From a checkpoint of a small mixture-of-experts model trained on Wikipedia.
Training: a variant of SOAP for the experts, 5504 steps.
Below are experts of layer 10 (counted from 0) of a mixture-of-experts language model. Rows are named router (the router's row for the expert), gate (a neuron's input weights, with its number), up (a neuron's input weights, with its number) and show model dimensions 0-255. Each number is 50 + 10 x the weight over its row's rms, rounded and kept within 0 to 99.
After each expert's rows: a language model's description of what the expert responds to; "comes after" lists some tokens at least twice as common just before its tokens as in all text. This comes from a sample of Wikipedia text that the model never trained on. Tokens count by the router's weight.

# expert 13
router:33 57 65 40 42 59 45 51 38 56 35 42 49 40 38 47 59 54 54 64 64 51 44 61 58 61 43 59 66 50 47 27 43 51 22 51 62 73 53 53 55 43 38 54 71 48 74 64 63 47 54 53 46 72 50 62 61 34 45 67 49 42 59 43 56 44 53 57 33 46 50 38 49 45 58 73 36 72 47 50 45 46 41 60 48 39 38 47 60 56 37 63 32 38 50 60 51 26 44 27 44 57 50 48 50 63 50 55 47 45 58 46 42 56 47 72 29 63 45 50 38 56 58 37 41 36 63 33 71 38 54 31 28 54 52 62 38 43 29 62 61 50 56 37 56 30 47 28 56 59 47 61 51 61 58 49 67 47 52 46 24 66 38 46 51 44 49 61 50 44 59 54 44 52 46 58 52 55 53 35 59 58 41 53 58 54 46 73 41 55 51 51 59 50 51 60 35 46 40 52 47 50 46 54 50 51 50 53 52 51 45 43 57 62 34 58 48 40 48 59 49 46 57 48 51 41 47 52 38 62 54 39 58 55 64 53 51 50 59 52 64 53 57 60 44 58 49 48 39 43 46 44 45 48 43 55
gate1:51 60 73 52 61 49 45 52 66 57 50 28 48 69 41 44 58 46 51 46 50 43 42 59 53 42 57 50 43 48 58 46 47 54 54 50 57 39 43 51 51 58 47 60 54 65 43 57 39 59 57 58 33 39 45 20 39 80 48 59 55 40 57 47 53 54 29 66 57 43 42 51 41 54 36 49 50 44 54 61 51 41 51 64 43 31 46 43 62 40 51 62 50 60 61 51 44 45 56 54 40 56 31 47 48 51 46 42 58 55 49 46 60 81 46 52 35 21 51 63 54 53 37 49 65 57 41 37 51 50 57 57 65 61 40 52 58 60 36 47 61 63 83 32 56 51 35 56 37 60 58 48 51 59 53 49 41 52 50 44 57 49 39 33 60 39 51 56 57 40 29 46 60 36 37 44 50 45 42 46 50 54 64 42 48 36 59 47 66 63 46 46 50 55 37 42 70 33 59 50 53 62 61 46 55 39 51 29 65 59 52 28 62 47 52 50 48 42 51 62 54 56 57 40 37 51 56 48 67 50 46 34 62 72 35 52 49 48 58 59 51 44 46 50 36 48 38 34 40 46 49 51 50 50 32 61
up1:50 53 49 65 56 40 63 53 58 42 60 67 37 40 54 58 45 55 38 48 51 51 48 52 56 51 52 55 59 49 42 54 54 56 61 61 50 51 67 41 41 36 56 58 18 42 50 69 42 55 68 53 33 46 59 52 59 73 51 61 42 60 57 41 23 69 55 51 61 63 47 56 52 53 48 33 50 54 47 52 35 48 59 47 43 40 64 42 27 38 47 60 55 56 50 58 64 49 65 73 49 56 53 53 59 40 44 65 48 51 40 48 49 43 58 56 64 37 58 43 67 41 65 39 51 53 39 76 50 32 31 48 32 57 57 57 60 56 66 49 63 53 43 42 39 68 45 56 74 46 41 51 33 56 63 63 54 51 39 50 39 39 44 66 56 65 74 46 38 52 61 56 45 60 45 42 65 49 49 40 41 35 36 51 37 51 57 46 51 29 38 47 40 55 33 47 43 51 58 47 40 36 37 39 44 33 59 58 46 47 52 56 42 52 56 41 51 51 64 53 55 42 37 36 56 47 66 56 53 31 45 66 55 51 67 60 55 47 58 47 41 52 56 39 59 49 64 52 58 48 40 41 49 46 50 44
Description: List bullets, name connectors
comes after: "\n", " |\n", ".\n\n", ")\n", ".\n", ";\n"

# expert 51
router:28 50 58 56 44 50 49 54 47 64 47 47 62 45 49 33 43 44 69 48 39 30 39 35 46 41 51 53 27 55 48 53 54 61 52 55 53 51 50 51 67 49 46 25 50 49 42 38 56 32 51 23 65 67 62 38 61 47 40 47 54 46 22 37 52 39 44 45 47 61 35 63 50 55 59 75 47 54 47 52 61 47 48 42 69 46 36 44 35 53 48 61 51 43 53 77 58 42 57 54 37 73 35 57 59 59 65 44 41 64 48 43 58 55 25 38 41 55 44 59 53 46 54 44 39 47 48 46 57 71 56 50 53 48 63 40 43 60 53 41 44 42 37 52 41 58 44 44 66 65 44 56 48 33 51 53 57 56 47 62 65 48 49 67 57 42 48 38 46 46 61 33 47 66 40 35 54 40 62 57 57 33 38 42 75 37 53 64 48 48 36 50 45 43 52 37 46 71 52 41 50 44 47 48 39 50 38 45 56 47 41 53 61 60 56 61 44 59 44 50 78 36 52 57 56 62 37 49 38 50 52 58 47 48 48 39 47 54 43 42 55 50 64 53 50 38 38 49 55 34 49 51 47 64 54 45
gate1:45 56 52 44 45 39 47 48 55 48 62 56 53 62 58 57 53 42 53 57 42 57 41 52 45 49 38 53 40 62 43 59 58 45 60 63 47 53 45 57 57 61 52 63 60 40 52 70 36 45 31 24 57 44 58 39 54 43 45 08 33 46 41 43 62 58 37 41 36 40 60 48 46 44 46 46 55 32 49 60 36 60 47 59 46 50 51 45 41 67 43 63 43 49 40 50 58 45 54 55 48 51 56 58 32 63 56 55 44 57 43 35 47 28 54 56 44 45 44 61 23 71 50 62 58 43 55 40 41 65 62 56 52 50 60 41 59 47 51 61 44 37 59 50 44 34 27 61 60 54 54 61 42 73 63 42 38 46 48 47 53 40 70 50 29 70 58 43 59 52 40 68 34 43 66 27 63 52 41 42 52 59 64 34 66 59 51 55 42 63 49 50 52 57 37 46 38 44 37 57 49 50 61 39 46 44 37 56 31 49 40 50 58 55 43 56 48 40 43 55 53 44 38 36 39 50 56 62 43 46 38 58 60 55 62 54 31 40 38 37 49 53 65 52 51 54 49 44 64 43 63 49 50 38 52 41
up1:48 55 36 47 56 29 49 14 31 55 50 65 57 51 68 59 60 57 56 53 34 70 51 46 40 43 47 40 41 43 48 45 52 49 49 51 42 37 62 64 54 45 61 41 43 46 59 54 44 58 33 60 44 54 48 52 45 45 34 35 54 59 53 41 58 61 57 38 46 48 58 54 51 59 39 36 45 43 45 54 44 63 50 31 25 54 55 55 60 44 64 60 57 51 58 51 53 53 66 53 46 41 44 51 50 52 60 53 32 68 59 41 34 61 53 76 50 38 48 70 46 40 60 52 39 42 40 52 54 64 44 60 53 57 53 62 54 36 47 58 43 47 48 57 50 40 54 52 64 39 42 48 71 40 50 30 41 41 49 46 54 35 58 56 50 67 35 41 45 49 42 68 49 53 50 37 51 60 50 73 59 60 71 44 56 51 45 62 50 47 48 66 48 56 40 48 58 40 46 47 48 43 46 65 50 54 39 33 44 42 48 65 28 64 51 61 53 49 38 39 41 48 71 66 71 28 32 49 63 63 46 56 50 55 52 58 54 56 37 47 60 54 50 57 61 35 45 54 24 53 46 34 55 39 51 55
Description: Year digits
comes after: "1", " ", "2", " (", "9", "–"

# expert 53
router:41 58 57 48 47 52 54 50 28 59 41 59 50 44 37 43 44 52 55 44 48 41 50 49 55 41 64 64 36 66 39 59 53 54 58 53 50 49 30 28 68 35 61 51 53 50 51 42 58 38 55 27 52 54 43 54 59 40 46 46 40 53 28 60 44 31 52 41 45 58 57 61 55 48 47 51 33 69 51 50 63 42 58 44 49 50 41 46 41 49 57 58 41 44 52 55 54 49 67 66 44 32 41 43 45 63 58 26 46 56 48 44 51 55 41 58 49 58 67 57 47 60 62 34 42 53 63 51 67 62 51 65 48 46 53 46 55 64 53 38 38 55 45 48 39 55 33 35 67 57 25 60 29 45 47 66 60 52 53 55 54 38 36 60 51 40 61 51 36 49 56 45 39 53 51 41 51 48 49 49 55 40 41 34 38 61 48 51 49 35 22 31 47 37 49 42 50 62 46 32 44 51 56 47 50 69 59 66 49 58 30 47 52 68 58 50 43 44 53 69 49 31 52 54 54 51 55 62 50 45 38 60 49 35 52 63 43 22 33 41 42 57 58 47 51 55 24 41 52 52 41 58 46 59 54 30
gate1:30 52 44 53 68 43 41 49 45 50 54 69 64 58 57 55 36 26 43 64 53 35 42 58 36 47 50 36 36 59 39 61 40 45 49 43 42 66 39 35 70 62 51 62 63 58 37 58 41 32 35 48 52 58 49 61 45 34 46 39 54 54 52 42 49 39 65 60 39 50 74 66 64 40 35 53 37 45 61 56 50 59 52 49 58 63 37 28 39 45 46 42 38 58 48 55 39 59 53 47 59 48 41 68 49 38 47 23 61 38 65 48 46 47 46 51 50 32 44 68 49 61 53 78 53 51 43 50 56 51 51 57 53 52 47 39 57 58 60 45 60 59 59 42 44 67 57 33 57 51 40 57 41 55 62 59 59 29 47 62 49 42 53 43 48 44 49 44 46 47 52 47 45 58 60 44 53 58 44 57 33 43 46 47 46 45 54 38 60 46 39 52 55 56 45 46 57 59 65 40 42 41 51 44 60 44 30 26 49 53 49 60 58 51 42 55 63 53 45 58 50 47 53 54 51 73 54 51 44 49 47 46 70 31 44 57 37 54 53 39 33 57 52 51 46 81 39 58 64 38 69 40 59 49 43 38
up1:54 51 50 59 48 40 38 37 52 42 72 56 54 53 61 48 60 50 53 33 39 47 53 41 52 43 36 34 41 52 36 56 63 65 51 49 45 69 59 53 46 39 36 51 57 42 47 41 53 56 56 29 35 64 43 53 41 47 47 62 62 70 31 64 53 50 47 49 52 40 68 39 35 48 60 39 41 44 65 69 55 42 45 50 44 46 41 44 46 36 48 52 57 85 60 52 67 56 58 40 46 24 48 58 45 57 52 58 48 58 41 48 52 47 56 35 45 43 52 48 41 55 57 41 23 42 36 42 54 54 68 46 32 54 54 58 47 54 55 55 68 50 34 36 49 44 50 44 42 49 39 49 42 44 56 54 56 31 48 46 33 62 39 53 44 63 66 48 32 50 66 39 58 39 58 58 49 65 68 46 55 61 44 47 44 49 57 52 50 51 45 50 51 44 48 62 61 36 24 44 45 58 49 55 60 61 51 52 58 26 32 56 53 54 43 49 62 60 48 45 41 47 57 57 53 51 62 80 46 54 54 51 49 48 41 45 46 69 38 33 36 44 50 77 52 58 49 49 51 56 69 51 37 49 54 33
Description: Year-initial digits
comes after: " ", "1", "2", " (", "–", "9"

# expert 19
router:45 49 36 46 56 71 39 47 57 63 42 54 59 49 64 38 44 46 53 57 45 39 68 48 56 50 61 47 40 30 42 58 45 42 69 41 50 38 33 26 58 47 46 44 57 47 56 51 39 40 67 62 36 52 31 54 36 61 54 61 60 49 48 55 48 67 51 60 53 41 48 64 49 49 46 38 45 51 22 45 34 47 57 45 43 49 37 60 53 56 46 53 46 47 30 43 47 35 52 69 45 49 48 72 62 54 49 45 57 51 37 56 43 47 47 38 24 42 41 58 30 50 42 38 42 48 58 38 52 48 61 64 44 58 47 46 62 34 36 51 30 42 49 65 68 63 45 39 56 42 40 56 49 29 52 26 34 45 29 46 65 47 38 49 56 55 49 54 46 51 37 53 42 43 54 57 67 51 45 67 39 56 51 54 57 45 56 47 39 54 63 52 46 82 45 53 59 52 42 57 36 56 37 49 43 49 47 51 22 39 44 49 45 35 43 64 52 53 46 45 40 52 63 51 43 54 73 50 61 51 53 33 51 60 47 45 35 41 62 40 48 46 47 55 38 39 43 57 58 39 58 49 59 50 33 38
gate2:54 30 36 52 54 54 58 57 50 50 44 55 42 45 58 49 56 28 52 37 49 40 39 43 70 52 60 35 58 66 60 43 40 40 61 35 53 29 56 61 34 40 55 48 64 53 60 55 51 64 66 61 45 70 50 33 43 62 64 41 40 46 48 49 62 36 44 37 54 43 55 56 42 47 39 49 63 47 27 47 53 57 48 35 53 39 46 37 52 61 46 36 37 49 57 60 53 42 49 60 50 56 39 32 58 69 75 43 34 42 54 48 59 51 58 31 34 42 64 66 36 48 39 62 45 51 49 41 50 57 61 51 62 50 63 59 55 58 19 77 35 51 37 53 56 57 54 57 45 56 46 41 66 56 56 58 53 41 52 60 60 47 49 50 53 57 63 35 56 38 62 48 40 59 52 52 50 53 51 54 45 65 60 45 44 44 57 44 65 56 49 57 40 44 57 49 42 50 69 40 31 35 35 51 60 42 54 33 46 46 33 53 47 45 35 59 62 52 41 56 48 53 58 47 37 54 47 54 48 46 44 34 51 62 70 61 39 72 43 54 43 57 40 49 52 34 43 62 45 49 72 44 52 42 53 59
up2:59 16 56 62 47 58 69 64 63 47 50 43 64 51 59 55 65 42 51 55 45 56 49 47 34 36 59 63 41 45 42 39 43 25 39 61 55 25 44 59 53 44 43 37 46 52 50 56 49 70 47 66 47 43 52 45 48 48 47 31 66 55 44 56 47 49 67 49 49 57 60 42 75 50 62 51 42 49 50 55 39 62 47 45 42 60 52 61 53 55 44 75 36 60 52 52 56 37 63 74 55 54 59 47 56 59 52 44 52 41 69 50 56 36 36 55 37 55 39 57 45 43 50 57 45 53 51 45 54 63 69 45 51 68 59 49 61 48 45 52 50 57 42 52 43 51 40 43 67 51 36 60 43 37 62 33 46 43 61 52 45 49 59 55 38 73 56 36 46 36 41 51 42 67 55 46 41 50 40 47 73 52 58 57 55 39 44 48 39 53 46 51 52 42 20 39 53 50 69 53 54 58 59 54 56 63 36 43 58 64 37 62 44 49 57 60 41 61 45 51 43 52 49 41 57 50 51 40 50 53 36 56 57 55 44 44 40 65 46 43 52 48 61 56 72 28 71 57 52 40 49 49 68 34 35 40
Description: Scores and leading digits
comes after: " ", " (", "==", " $", " National", "°"

# expert 11
router:58 41 38 28 51 45 40 48 40 56 47 57 63 46 43 51 51 50 38 43 58 62 40 49 72 39 49 48 42 56 52 56 54 57 47 39 36 44 45 53 47 45 41 58 53 51 37 40 60 85 51 49 59 80 69 65 66 36 54 41 34 57 53 53 50 49 57 54 53 40 31 51 48 47 62 51 28 58 59 51 48 58 68 48 35 59 57 59 54 41 66 71 45 51 37 27 73 59 53 55 62 48 34 61 41 51 54 56 34 34 57 38 56 58 57 56 55 40 41 62 66 54 43 36 53 64 58 54 64 58 54 52 59 48 44 32 58 36 46 51 48 43 54 41 42 46 40 65 51 65 41 74 56 50 37 53 64 47 44 53 34 57 47 54 52 61 53 53 47 40 42 62 43 44 61 37 69 42 61 59 63 54 61 36 59 42 46 51 60 46 57 51 52 59 64 59 75 47 65 62 61 45 35 54 57 55 69 46 37 49 44 65 49 50 52 35 58 72 43 54 52 43 58 60 32 54 49 59 53 43 54 42 52 63 53 46 45 52 57 42 52 51 52 41 37 48 47 52 72 45 50 53 45 58 67 47
gate0:41 59 51 52 52 36 41 50 38 54 55 72 54 32 61 58 53 50 63 43 43 58 43 64 51 65 70 28 45 52 47 43 39 63 50 57 39 32 51 49 35 63 31 46 57 41 43 58 49 57 63 41 61 49 58 48 54 62 44 43 62 35 61 49 63 41 54 43 39 56 36 53 66 70 54 55 62 36 72 34 58 35 54 53 57 44 57 45 48 40 46 56 60 53 62 44 49 41 49 52 56 70 43 44 49 66 50 43 36 44 45 29 40 47 54 49 45 33 59 50 43 45 58 55 38 41 50 56 59 49 40 59 53 64 36 56 52 34 39 39 43 67 57 45 64 53 51 57 78 41 44 57 66 67 55 59 60 47 52 52 55 58 73 57 36 53 47 55 54 53 56 44 50 48 56 57 49 55 47 60 48 44 58 35 41 62 74 38 41 51 43 46 33 45 56 36 54 28 44 58 44 55 50 47 51 68 49 39 32 48 46 43 39 42 44 50 62 55 70 44 38 41 49 36 56 61 45 50 57 57 42 53 68 66 51 45 35 53 59 54 69 41 64 50 61 43 42 48 51 65 75 54 29 37 53 53
up0:52 57 53 42 63 46 54 28 44 48 50 55 44 61 47 40 54 40 50 68 34 44 51 44 54 59 31 54 27 45 52 48 54 30 46 52 52 64 41 47 55 73 58 64 45 47 60 59 45 45 43 38 62 50 59 40 63 52 50 51 62 42 52 60 53 44 55 60 36 42 47 47 53 58 50 56 54 61 65 55 47 41 44 49 45 54 65 71 58 50 62 46 56 32 50 46 43 59 56 48 44 30 49 65 51 35 46 61 54 41 43 33 42 36 33 40 45 43 47 59 25 42 40 57 56 46 46 56 58 59 53 44 43 48 23 50 45 42 38 56 66 50 65 65 32 37 55 46 53 35 48 52 50 56 49 41 58 58 41 69 45 40 38 50 28 46 46 43 43 57 35 58 45 28 53 48 63 54 40 30 57 50 46 39 40 70 57 49 61 46 34 47 41 54 37 61 47 55 44 55 51 61 58 61 53 29 43 46 55 29 54 23 53 57 61 41 44 32 54 36 48 39 31 50 47 45 49 53 38 33 54 47 55 27 65 51 62 60 48 50 58 48 51 47 60 52 29 51 32 61 49 49 61 37 37 57
Description: Final digits and connectives
comes after: "1", "0", "2", "9", "8", "7"

# expert 52
router:48 44 61 45 46 49 50 41 55 63 56 42 59 54 57 36 42 68 53 38 67 41 44 45 48 51 38 65 30 60 63 62 50 57 47 55 42 34 56 59 53 50 43 31 51 41 46 31 62 40 52 37 55 66 54 32 57 42 47 43 51 63 42 40 49 59 44 50 52 45 45 55 32 48 53 45 53 50 42 34 50 44 62 53 52 41 55 67 25 55 56 68 49 40 49 66 45 43 65 60 39 75 49 70 59 44 40 68 34 66 39 41 59 39 25 46 57 46 55 32 34 53 66 46 50 56 46 52 53 55 46 52 57 51 41 62 41 48 57 58 52 42 27 55 30 55 27 57 49 41 57 49 44 54 48 35 37 37 44 46 71 49 40 47 60 47 41 46 36 34 45 41 60 59 60 48 65 30 64 52 47 58 55 41 64 49 43 59 38 63 48 29 48 32 62 62 58 49 56 47 51 44 52 43 51 53 46 57 54 39 45 66 48 62 54 46 58 51 72 54 60 44 44 49 63 62 45 29 42 37 47 51 42 48 65 43 59 51 38 51 67 50 54 57 52 33 48 52 48 39 25 49 56 56 49 48
gate0:47 50 65 40 51 51 63 51 47 51 64 50 60 50 60 49 27 51 60 70 41 65 48 51 47 64 41 33 58 49 63 41 55 69 38 46 54 52 41 46 66 46 61 33 57 54 41 48 48 59 37 65 39 57 44 53 46 39 31 50 52 58 38 65 43 59 45 51 49 40 44 56 48 36 54 34 51 62 49 81 55 33 47 45 52 63 46 67 51 55 58 35 46 50 48 32 44 51 65 40 46 52 44 48 49 45 62 67 62 56 37 48 37 27 58 46 45 39 59 43 44 45 38 41 36 47 58 38 45 53 27 40 50 12 41 48 32 28 51 64 46 55 40 41 47 40 59 48 37 67 54 47 55 49 52 46 38 54 54 46 31 59 53 68 58 44 34 50 57 46 62 43 54 39 59 38 40 50 54 53 48 51 49 25 51 54 47 38 32 48 54 51 57 53 51 54 59 46 52 48 47 35 40 74 41 36 53 50 54 55 53 59 53 69 42 52 49 33 49 55 30 48 37 47 38 48 63 46 59 61 56 59 57 58 62 69 57 56 52 31 58 65 46 48 50 44 42 45 52 49 35 40 38 57 49 36
up0:60 42 35 36 61 58 51 38 51 56 51 61 48 44 47 50 42 44 74 62 42 60 52 49 58 64 34 68 58 60 53 50 64 55 31 74 56 43 67 50 39 56 44 44 44 59 44 40 35 62 56 32 47 46 52 39 44 59 41 47 41 56 59 53 60 45 40 52 54 47 33 68 63 49 55 53 60 69 51 48 48 36 35 40 47 53 44 43 44 61 47 29 66 49 54 49 52 39 64 59 42 46 37 28 49 46 48 52 55 44 30 48 44 60 57 59 59 65 58 38 60 41 45 52 52 57 45 60 34 55 55 52 43 48 62 62 56 38 38 38 58 49 41 49 49 58 44 69 45 24 50 50 43 52 42 50 43 47 55 78 53 56 34 72 52 55 43 45 57 60 40 57 38 45 35 61 52 27 48 62 38 58 52 32 46 38 57 54 41 48 45 54 49 34 43 57 59 60 36 47 47 43 75 42 65 35 34 47 52 53 55 54 38 46 40 53 47 56 40 28 50 43 44 44 54 44 31 48 46 64 41 35 59 57 57 44 53 64 57 34 36 43 39 34 44 65 62 60 36 38 49 37 48 47 43 52
Description: Opening brackets and years
comes after: "2", " ", "|", ".\n\n", " In", "In"

# expert 2
router:42 57 63 54 45 57 51 53 53 54 50 57 45 54 43 54 55 55 38 64 42 36 42 45 63 67 44 71 62 50 52 32 57 45 34 52 52 50 53 51 73 37 41 54 70 63 57 62 62 51 54 44 60 49 39 47 36 50 45 47 59 56 56 45 56 54 57 47 38 46 38 47 52 65 60 62 44 50 50 75 45 32 34 59 32 42 42 55 50 39 54 69 54 41 53 54 45 29 51 25 59 52 52 47 49 61 42 62 59 40 57 57 50 53 44 68 49 41 58 60 49 57 67 57 26 54 62 40 59 50 60 35 33 59 66 48 52 54 28 60 62 58 48 58 53 29 58 33 59 56 50 54 60 54 49 58 57 71 50 46 45 70 55 39 41 34 43 57 54 52 60 54 44 62 31 38 44 63 47 55 48 57 40 57 59 41 57 65 45 62 52 54 61 41 48 49 41 44 61 56 64 48 44 45 61 47 62 52 57 43 31 41 48 67 29 62 52 44 33 53 63 53 44 56 60 40 53 25 36 63 64 52 55 59 60 35 31 63 51 50 58 48 66 49 56 60 53 32 28 58 48 37 39 45 54 53
gate1:53 61 53 58 51 37 28 52 62 54 60 45 55 63 30 41 64 49 35 55 65 49 45 60 51 47 31 60 63 53 57 41 47 42 63 47 51 52 50 53 51 41 40 55 45 67 54 52 51 47 63 57 62 45 56 56 49 57 46 55 61 40 70 41 30 59 58 44 55 65 56 44 52 50 29 55 50 54 40 66 41 52 45 52 44 47 62 61 52 52 52 52 44 48 62 45 38 38 49 33 51 55 54 22 44 58 41 52 67 53 59 50 42 55 41 61 32 45 53 65 54 58 36 43 50 43 56 52 63 54 56 46 51 60 57 48 60 55 46 53 51 49 60 32 60 55 46 50 60 47 45 46 64 52 56 35 60 64 48 47 68 61 54 56 54 21 53 43 51 83 44 63 55 47 63 45 60 48 58 34 38 70 52 80 42 41 55 71 38 44 42 60 51 53 49 53 46 37 47 47 47 54 48 43 45 30 42 44 44 57 51 55 54 70 50 55 54 50 37 64 48 38 65 64 40 72 59 33 46 68 45 48 56 32 53 50 42 73 53 32 43 59 61 53 38 37 49 47 31 51 53 58 66 41 38 36
up1:31 52 41 44 38 41 39 41 53 46 55 50 65 27 62 60 54 40 62 46 59 50 56 52 40 47 46 49 56 39 51 36 54 52 48 61 56 39 45 33 73 48 63 48 67 65 40 51 45 70 51 53 32 52 54 49 47 58 45 71 62 48 48 68 63 58 62 39 54 64 54 53 42 60 50 41 51 54 40 37 33 65 55 41 44 61 79 63 66 48 61 39 51 49 41 56 57 56 61 49 26 22 36 48 60 57 56 62 45 47 48 48 52 47 48 42 36 29 41 35 46 59 40 56 37 47 54 55 45 51 54 47 66 47 63 67 44 50 40 65 45 63 68 53 28 45 47 50 49 39 51 54 61 48 56 57 35 37 62 41 70 54 43 44 50 41 43 60 53 26 72 69 54 51 46 45 49 47 41 58 61 62 38 69 47 55 52 57 46 47 56 43 43 58 45 60 54 38 53 39 52 60 41 51 50 40 45 44 54 65 49 66 63 62 40 37 52 41 48 59 67 50 70 53 48 47 54 50 46 50 49 60 37 49 47 41 49 41 55 30 48 50 65 43 44 52 52 46 40 55 67 55 52 33 54 71
Description: Headings, list dashes, name connectors
comes after: "\n", ".\n\n", " |\n", ")\n", " |\n\n", ";\n"

# expert 39
router:41 60 56 46 31 36 59 35 50 34 40 39 35 56 42 58 45 69 42 65 61 49 26 44 51 55 43 34 36 55 49 60 60 67 38 73 55 66 36 56 24 49 66 30 46 46 61 61 57 23 36 62 47 49 66 58 42 59 55 39 50 51 36 39 52 49 51 61 48 52 48 41 41 52 43 49 46 60 38 56 60 47 79 36 56 47 37 60 33 53 45 31 52 60 40 57 51 47 33 56 51 67 49 41 43 61 51 49 43 46 63 35 41 56 39 65 49 47 48 46 55 64 53 42 50 45 47 57 51 73 45 73 57 29 50 45 56 41 52 43 49 52 33 48 41 48 39 40 49 61 40 57 50 57 37 32 43 63 38 46 41 40 50 54 43 54 40 72 45 43 44 52 44 49 43 52 42 58 56 40 62 45 58 41 40 53 62 45 70 46 64 48 56 51 56 48 54 42 32 51 69 48 53 53 53 41 64 60 54 65 66 38 59 62 50 56 48 49 36 51 67 40 61 49 52 42 49 49 43 42 55 39 55 43 45 70 55 38 45 52 68 65 61 47 63 56 48 53 41 55 42 43 59 56 48 48
gate0:38 60 36 64 53 43 61 54 65 32 49 56 46 52 57 60 41 48 69 59 55 45 49 41 52 57 36 50 33 31 58 60 38 48 49 53 53 65 39 67 62 40 63 61 45 61 41 59 58 34 46 48 64 43 46 53 37 38 50 39 72 58 60 35 44 56 49 53 54 37 57 42 48 41 47 55 60 42 53 65 50 77 57 49 55 33 58 68 50 58 65 41 51 52 62 50 48 55 65 59 60 59 47 46 41 62 48 47 53 48 57 56 36 43 25 48 49 41 50 44 36 41 60 60 43 49 42 61 35 62 51 77 63 34 53 51 45 51 59 50 43 56 55 37 46 57 52 48 63 60 79 54 59 53 58 52 56 59 29 40 74 57 62 39 67 45 41 51 44 51 42 57 48 41 50 45 51 54 52 52 56 49 40 54 68 57 49 47 54 38 62 40 58 76 53 48 42 37 54 55 41 63 42 55 31 45 43 44 45 38 67 51 43 71 47 51 71 54 47 41 52 55 59 63 51 41 34 48 42 66 46 62 49 29 37 54 54 51 61 56 61 38 52 48 47 37 36 39 67 38 40 43 42 55 49 38
up0:55 61 31 59 39 60 43 63 55 42 57 43 47 39 55 55 61 70 44 49 57 58 44 42 75 53 53 47 25 30 64 50 64 39 34 54 61 52 56 34 52 53 48 47 64 43 47 40 48 50 50 43 58 46 42 38 65 53 48 52 58 59 54 45 56 32 62 60 64 36 47 34 59 57 44 66 71 48 43 43 51 54 38 47 46 63 52 33 43 73 62 38 59 62 71 46 44 62 39 61 47 50 58 61 61 39 59 55 47 43 47 54 46 53 48 58 40 44 40 68 64 50 54 51 28 42 60 40 59 60 47 42 36 74 46 49 59 63 42 47 45 57 50 38 53 50 62 44 78 53 62 40 57 32 41 54 55 47 46 36 45 45 58 44 63 49 52 57 52 45 50 54 49 43 37 55 46 52 44 48 62 47 49 70 56 42 59 49 51 39 58 36 39 55 52 41 47 44 52 54 65 53 37 57 43 46 61 61 43 62 40 28 51 44 59 47 52 54 68 47 40 41 67 47 53 42 50 64 41 50 64 72 50 26 51 65 60 23 42 46 56 37 48 71 36 42 56 58 59 52 44 61 46 53 63 54
Description: Pipes after numbers
comes after: " |\n", "0", ")", "%", "4", "3"